From a checkpoint of a small mixture-of-experts model trained on Wikipedia.
Size: 13 layers, width 384.
Experts: 4 picks a token, a softmax router.
Training: a variant of Muon for the experts, 368M tokens, 7889 steps.
Below are experts of layer 2 (counted from 0) of a mixture-of-experts language model. Rows are named router (the router's row for the expert), up (a neuron's input weights, with its number) and show model dimensions 240-287. Each number is 128 + 24 x the weight over its row's rms, rounded and kept within 0 to 255. Numbers have three digits each.
Before each expert's rows: a language model's description of what the expert responds to. This comes from a sample of Wikipedia text that the model never trained on.

# expert 3
Description: Line breaks, section headings. Line breaks and wiki heading words after ==, such as Description, See also, History, and table cell separators after line breaks.
router:174084166138105132115135118168113048140133154098119152069097105077140149142170111136124126106139099144163142119116123110126118138106105127171143
up0:106152099141190091128113131109184101095159139120135113103196120108145104149121138143120112179133122132157144144122083130125116116128150112150142
up1:132176099135141125130097131143107134121127127129112084123105167131125111121133109079082128190125100128143117141110109154128135146156108096129129
up2:139150112097115147105160111139147171116084166139132134123098097136137102120134184097138090146107140147114115139163130126120104120104140141159137
up3:105120112140100136155127119190110109160130134166100150160181107129158137140145100131155110168121111150113144136184115139174114109151077141128160
up4:109115105176123120150092106109137104088133181151120132120122106081130137086120139091134126110175096152122197164155161096162089127139102137085122
up5:130091138128137146151111155117107133101138140107156146157160127129097164123146115146170159142173128132141100152140135117122130146097090128177132
up6:117139168157106100140119151172138149167092102139177150126143127151140148160124102118135120125127162152173115119165162117076108123160170104139156
up7:114166116106101132179070116143137125153118141142141103188107152138090119101118089126125109135142150110073152122092121115105152090100103093141074
up8:130109123119116125118114086132125125132164124102162214154129144163101130137120127166127131171197150156129109102092134101088131102131126134109134
up9:157128086120149056116144127160122104123124112129115123091148103103148117148131115079144143143110160143127134148141120129153135136129130129107152
up10:103123137161120138143160120118079105163138100109148197103105121138116175127100086134118115132099094134118087156140120116129085100083085181150174
up11:143138112088124162103128162129109167114159159098115098122164197129125098096121120127165125115154137134173116120162157116104113139098158125121127
up12:160109096164137090112088150109132087130149119170134127104128098116112121152152183156107130154119161162148137141091117075154114133117112128160143
up13:129171109116099145110110142123118186163101116101116087137159086117114117104159122157137111112147136114120128134164122103088120145159157118123188
up14:142118143121146161079079169139141087090116179137114142122098112116179101116103143151176136160135146168075165100130128117118139101147106137088128
up15:146133129148114094094156160133107151111178149098153132127126113158136094149102169104124136095132167109130162144116152082070132134142136089120130
up16:176129135119096161129111138137120167167150148108129148124125164088167134144086107086159122122080140164129127115082129144129104112124151108145139
up17:143106157138143109125096147126118087120125172110178188104099119103122138120132112154149115146129152172098110118182137124138087121129110124104103
up18:148126143141126116121108121117109124144111092125127107125155142128145147120142161105103132168118096082103102114159132114117152137120146138106159
up19:177106098139090111132108137124110138141125166131109108123131148107125144153124150165196174143096118123131126125105149105120131123167096137137122
up20:145111096135082128106168140150155103108125176151120143123157081166151090144135104152092137142161124170130095095110128106154129135181136141153086
up21:114133151139109151126135132167115068105100163122164116114130135140157099092101153149171123141155067111119159121152148132141106122079106159177118
up22:084118141136131142124125102112116126115158167123109136122142139134143143105129126120141144178103132115153167132118157102095121135111133167149133
up23:136118193148102162147121133141147120172074127116142166097174128121116110138106152143080100126167077116123092085088115134095135108115098107162124
up24:111135114126141149186099096098144113123114137088109149079146166126130138049165118148109136124114188125139136139133182128134145145137124107123085
up25:154146148116099125111103153147119108133090145155120138112162122124105151124111170138131152176116129103150162074121152095141105128130134157121112
up26:107140136120090170113124133124103147128160190119127130101152108117158085122131103146128157090115132099143131123113133089131109100101077135143145
up27:105119142165121175126105089122109111118113139190126077168096106113150109153102093125152131128149089111119150151104104088158107089149146110116116
up28:155139084120119119127140098131162124121132133114128123152150121140164103183116184178125183145102124094136146155114134110134129145103149140119132
up29:187124149137122143087111110135132091138136172124129145088194119152151115085140110106121114142117083119125136135143122152158128145101161163148137
up30:139129122141143116136113084190108161157144167135116119110159096150139131151090111084098124162109085128114083190170143161125177109130093129120111
up31:162107110122118160141153119164136088111110116153176161149170098102174106068090099119127146113184143109140164092074170115097125112125163128126164
up32:139149094109079105103123132166117148152111136113126152163133175137124164127124109132131140104165158120173124079145114106149113114131136145128099
up33:160115143115106109100097160155118131107136165134120121128102093086151122131135130117120103163155170109130120137096119099172119104112155131115092
up34:135131164128128112128157158110140126158139109115135117129173119119177113121153131118091157111119133097151112129109131102110127129106136117184120
up35:099124147115109136147112113128108111140092124118144132090108131151137130137122137128106143079094112114127120087079125157142176116127098101103136
up36:124100136135093084133117162152156112161115152152127114134130104141099116113120137090149132137148133166133146143114158135107126157100087096105108
up37:136140080159136133118095117090154139144107163120146154082082132103127097105115153105161103139113193106137159113121146138129111141127125117100160
up38:151145056114105124123139142145103147090103134128126161109116162117110104133173129086152148183174145107165141120127150089133111132134109145166114
up39:144145129143077113101132125122153139140102140108090109139130121174127105130147096098158176148124177140112157096098155149104173109138145142082116
up40:115113136137130132133147167170097105150139141155140141122096109093105131142139100169106121099153155097150122080087130128103141108142140120124111
up41:133141152124156136177171149107132132112096115140133098151123155101101147122107148063140157142140154141123144110115105123190089146081119122078126
up42:177093152113129105115116159133137120121099156120207146124118091137144114134095109159139111137147136145132133102118119122088139100133151151168121
up43:114122162103126124130081142107137097154127170081184107125137116119106095146111129127109173156127124090113142109115161136088150112122121173123118
up44:151093113129150136104116109139125108139108130122114112152162138139134146169154143126160121162158133136111095148139103089119134104146110112096083
up45:156130140113118154155145125124106120142090170164123088126110105132126116141168168112143118137118142141176136127119157117163116090068150140134127
up46:167114118140165118108147127145118138124149137114105089096177097128098115103124130073112082095088141135151139140123149110153111109129144118126135
up47:135186122129181140132129114116158129129121137153139138151139106089094129130128101123133069103121132125125138152133161096180116151148108140091153
up48:128102174109138083122119125107090120139165157105154116111153111140098104124138112122147153132101114109145141094104147110079142105142132130104082
up49:124122150117149141119113115138150109128114106146119119148060089136115160105172105123136134128160148145149122139143115098099168118154072128110167
up50:129093135116102155124157159163116107089122107146122092112098107108129134164151139091156122097146128107151114129103131092146121115101136142123160
up51:152116147132127205110118148139166152135109123132113128147162116108177125114126189106106108125137151112124141077093150146133166166115108120155153
up52:133094127126183124093158179164107108154129140130123121123096065127173151114144127077149143120097146159151145136128140147123114140179147104089091
up53:081088108132187176112105115182108160130084152158150143126175105141116092098123141127138153092124096132160119131115123163128164100087137102131087
up54:115093088111157115131103115170115154129113069081147097116158157156153117107127148135146083110131109097140142115109129110132111148102153101133126
up55:129071175111084138115095155053136083092153177088143049104160102107114085152182145139118148121119124112154158093109159111090139127111122112095118
up56:110103166131131179100128149178123117098128098129147129100137138111148065116126155163140121128140135138158109105087127119100156068118084103142127
up57:132122120110109123158130115169120094138141154088104139109128114151138091120110153122088111164137171122102122121131121113132091152111102116130152
up58:082089142121130137166133135170166132120095102135149106143128111130138124137142135122112155123140158111140117181129160151131115136139132150106122
up59:110130160084135120066123121124121114164138151116114150071091157114157124103101119083091110120111125140105148116117133062135108134116130148148149
up60:088129178089117137139121098103117114133145153067131117118094140122123163132104110124152191127148128085136175150123143133124114139129148101119106
up61:158123160109110120139093138103127130162120186093076139137164072084093128118196119089090127098134123138138136113152153121117126150109155140156148
up62:118121149121117160159151093121153162093114110107133101151119100125130146084118081119121103105113151132135133126091132133158139120125148113096136
up63:143133137107147108146170143139115074141158136108121142130139088124151150150171094111131082081149095144147133126117133134116123143118136092151129
up64:126108122152096111153128122154113112149133086131124117084094150118121137109149116131113143176121118139103158143149134086096174125113132105117142
up65:126105127141133136145192143153112175142159135092139111150142110115157110157135107166134162118110136109156137133120150134116127122118102134123111
up66:176116126112131112151133143137157162152097117130145096095170172146081118156144106127136117104132091119128104178136113091177096142098135144124122
up67:137098130136130098172095142172127094144112145115116115121129114096134152107118099154139122150128152167137169136125128121106126165116125134108124
up68:119137128137149134131118144141098141110106130121139110088129122119156083144151138082121139134175128117160168150130061104143126121143086138148141
up69:148127126109114126134103156111131104154140130135111129113101135140125099135104107153146119142131058141127124130178156108111139116107182105131126
up70:182140082116106126106096144110105140138119109157141151106115105088114125110113095112131118155076099152128164102121143117147138139131154116152170
up71:129138118127095087119087157125195132119113105168144189157160167111077131110137107142126126137142131086141058116138115117094156150144153128122118
up72:099176114161151128151128126131153146031146090112157122119140133105108164114097119139169178107156118073123110094171128114132134138098126119139149
up73:134126165129145123117122144156132144140099107110160115105147064135067141086165148151111102105136141129111127158109121071109170132116153101151149
up74:139114131097112118129150137115139133126133131110163113142136097101131124140161158149093076151100136127148143165153129090180121135131116089128144
up75:107149134106115156113145116093112081119155164086119136054145155100103125095143136136084172135122116103156138138111160122128110129126088139138135
up76:123096121143126095132119118094157114112150154098100146116134134156129162091145143168168175125102172110113118114157115136142139113130162115108123
up77:127111110120126148151114131140130119146132153155136141113085139111105147168119129127169132141168142131102128096126159180083103141102141170146105
up78:116107131139155123131114134119119134132178111124147095165120144081108131121123089110153117171122130127095140138129094115147150116139195157145111
up79:131097116097101156164105131120115161099159108101110121090132134124133120136124185132130101162101140110123153121128131117182089110102132105160168
up80:159091121122115134165121132127113101146132151114112125120150138165085140111133067110137131127097127135159115152098113139190175131109095117111144
up81:144124190119125127130129144105190065119124136100105130125103090167163173129154106118117159129155097079198105146140148112109185127121158093082081
up82:132124090140080159149113119102140162137095111114094089139128159170125113123116120106137119116133127139177126158079162091112129119124134111112108
up83:168155094117136112110147140135166136101134147160137131141135091141151175145138085096097133074120113138138117152111156109117110146160140168145111
up84:108124132123110117142140138157117160144112088145095109094167133143142112150111157154119138143110113132125124137123139110139149142141108134131111
up85:069079159141142139123135163192105122112132129107146135143135091129085107145137121134115125126177068124167111119135158082104140119089116136130135
up86:139159109161141132112125129139121093150082142136076143089112070100140137117158109151131098112128122114136110148131126134078130139120155112101145
up87:112128123135082120161189122117124089115157123115102123098109141120127136145148146074136128110123141138146130102136114119121114102153142175141124
up88:117139107107103121142129130121107170140120099111126075144104154115082138175111117139157147115097156139106110136102137146134178133118107129136148
up89:148090198114122101093128138145133134098139187152119183101131138128129062112116114164141105103151160135123114158150108190181148147113107116126101
up90:131098135133150138113121167138133141125106134123119151144176089128135100132120113115106114134097135130152147133134156126115131099138074110099105
up91:084120183152089139123123136125137074163083158154124147103108129097141101116181114118127123127088128121146103097156128160151099085101134120151106
up92:163143131127091110136118132132100123113106157120078117076189146132103150121158121129083125126115085122161168081184125123153157105185113151165139
up93:174132118088072109113130174193116113116152140146133139108150153095171146126114097150139145132123108137139146086170089126158125116156100106142106
up94:145080116151127113099139117166119125154162110119141120109136098116119152113092098130164102160117138155123206117134146148130159139143083098114135
up95:126156158153088114139122113103120105112132118158153135144143130146140128150139135131181138118112115092229190120123143133155162131145151106140134
up96:108107096148094116113141127109131108121130098080069161108116122112131115090171170109153133118099136149132132142175126099109091111079135103115121
up97:128127127183107127139092133159138150115138129115141094065148118108126108099123153157149102111120087069133136113138130172167158146154118143151113
up98:140082180106140135119137133161138107141125154094129148156069108104144145112151126106162106162172128105139104120124144115123151134119156136120170
up99:113111159123087128120075121123153125183122170134117112099106089102132114134147108149125159138135152162116141084171146129156167121110126147135119
up100:128131154127123137120121152101125119103144145164134122101109127118154176107165159100113118090123147137123131128125154139129144111129146148121079
up101:076133058099115122140142147149095137110171119134126095127131140169126137125140127123124091152101133123095108125132140136125122139152097096121164
up102:121066076131082172144094145088152074130125112120129111108134070103132096169100145112124118125105127114109150100117142139150103157147089115122148
up103:139145180146147126160124157139194142150124111116094147155103077149129107147101122106154144123101124121156171125165092120098141160083102101116130
up104:165134149162128156154118091135155101110108142137108159107146098108187104099100123102138130106134064079152173121148141125163112115104132178116140
up105:170137086119118097142077145120122143154128158077145109136119117136144130117127126178131133132127149142115062136134167121126158130135098091127121
up106:109075149101072113130074150127131166118114149135115117132188124125125135087131105162114141141128126105108116099146092145103119114108119126157145
up107:128131096127121079099125128105121142103112158117098157123130106172101113114103091162112068095139151145116130069152105138143111117114151151117137
up108:135144133196132104121105152139117113163125140101129137163137164106139094092105126096153167128086135104110127153101141141110184135138163111110153
up109:131122143115110117139200126184122135148114102132111116126183180124131176133090141105103119118106136131153099108114121121151140093116136135156092
up110:186113109117182089138140127148095106119126113131142145114107125140148137127153144152123135117085148130143131127113122118120136087131167124129123
up111:144131120182132148116141135135133172150177133133145074148174090118127081141097109124116128108080086128131121127108144123129141096144129182157122
up112:138102122130126168111124096094151122130108092157142105103107129119128167088135096191121134111138127104138127131143119119184167132140138106117127
up113:108122079130151134116111111125148137112116117120140138111142125134146133123124141182132115108148085166143131147135107093122183104157144132096120
up114:163123140154135152094109105122103105112135163142131110105129156121135097110199112122171141144130128106093149123153105131137106103125113123155118
up115:102106136141142138145138138114159118170113111100143151137121141137114146153116122200127125118136106155128097127149113131106131120173139124081130
up116:084122168123167123150135113132142118166105147119095099111143145092120128136095141118143119104105151129172147165130090088095106125137179144139120
up117:173120103148155113142134109117142149139113091125155099136147134153112110167175128130147100132130138108117112147146140117117114120128147115168108
up118:139109147121136120103115139113116093093121150147131155084097086162123068101134119106091149116171136171157119167123143129086150077127137150160135
up119:136116122149157135124095163095117108140141146128176092135118107141123100119144101122159110144118101142138168105125141135116116114112104153108132
up120:122093165098050167091145117103155142129080113123098134140112106112144122123126107156116140137145125129116153147137122106140133131140138106107147
up121:095112098133108078098095122108108131136114136130138108112132138082156141107136129132120136107116115110107096158160145137115112133118086151126125
up122:130152108153159123135107114101163116117126134089137176148141123138141164095121083113109140129119143108122118178120109108137125126141100102116102
up123:152107131127153120117102141147143178126142147091117132092174065124127147137125179135118134119106104143098104134131121123148157116105094154132139
up124:096082128120119108127101089160133098123127095153155110089140152119138150094138124141129139184132099180115156145182148122131111135142135103110145
up125:123119127135085136142129138151145122142114175118146151108169077138128085107138123120100158114150113116105133131102097101140119096111102156149162
up126:136142128147122135137113165120161127082102128164144103110201144101117184111100152142059110167097111095156123106108159120121126110105118140148165
up127:149138107130152120151097111144105133133170102163113162115110102125093139142099084133146113146110157132102119094124136104166144131117134079136114
up128:096117182105157077135118137132138142142098103128134105128125162125115124137129109108085113132116101129159121118156153096095147114104182127101147
up129:118147129119141106124139120171114083115117106132125104089096118112132142120136130143093131137139110177126155176108133127160114118147138118102080
up130:155151134158102127105152117147121121134110132185163078099088120146175185107113120086163155102092130167115138165137158143125113123123179111113118
up131:150102139121116173159124152178160130146056163136079114116148077131125074122102109154127094126143129126169144128121160136160129122092128112128130
up132:111157088127146145150153102068148089117140118102138091139111129093124146122136143114069120108125110118116151124151136118109081128108140117130130
up133:150111141119190159133166129161115113155146090160060124144121096159108162136114116135161153138138124159155155104153115132169119125165126137139136
up134:103138144078129166140131095128126103146148132097154072138145107176097141106089115139121184145139125154082132144110155135147143134098129145118097
up135:128157144123168154109110149167098129121143112159128106171091144126106166180144130172150122129084119109141081152143122116113119125142136101130125
up136:162044153139161104170134122108113143140157163160120085134123130125095121136123123136143108137117148134157149122115137122121115128101100135160109
up137:132145134144105108140108099147176132105158183106140098095149142173127106118174141130127181127079104131135119155126148105134100132104137148130108
up138:198150120139135153167132123079117148178096128170121174124120118090124159129126142110138108123087125156148135099120159145122133165077128103170117
up139:138095144141067128103164120141110124135111065111186128139155157140123109160079120189122140147112123139163139114115134148111130130101119122111137
up140:144137141148113089054128133146153092119118087139132126126130136092124113120118094104157171110132120152155137092124145158117136123094166135172143
up141:129155099167108145153136132121183075085110167129129115131104110113124142050136112142108115137121183100116123101156120145119115144138137114109141
up142:136117121128113086083137105147131127113163128132114145137105122165150109162102132131166102155135155124129159125123116122137140138180151181133162
up143:108108165121058151120093162118106156140111146114108107135123080149152114127111079132127166133155103105132096143146128145121097102106114141149168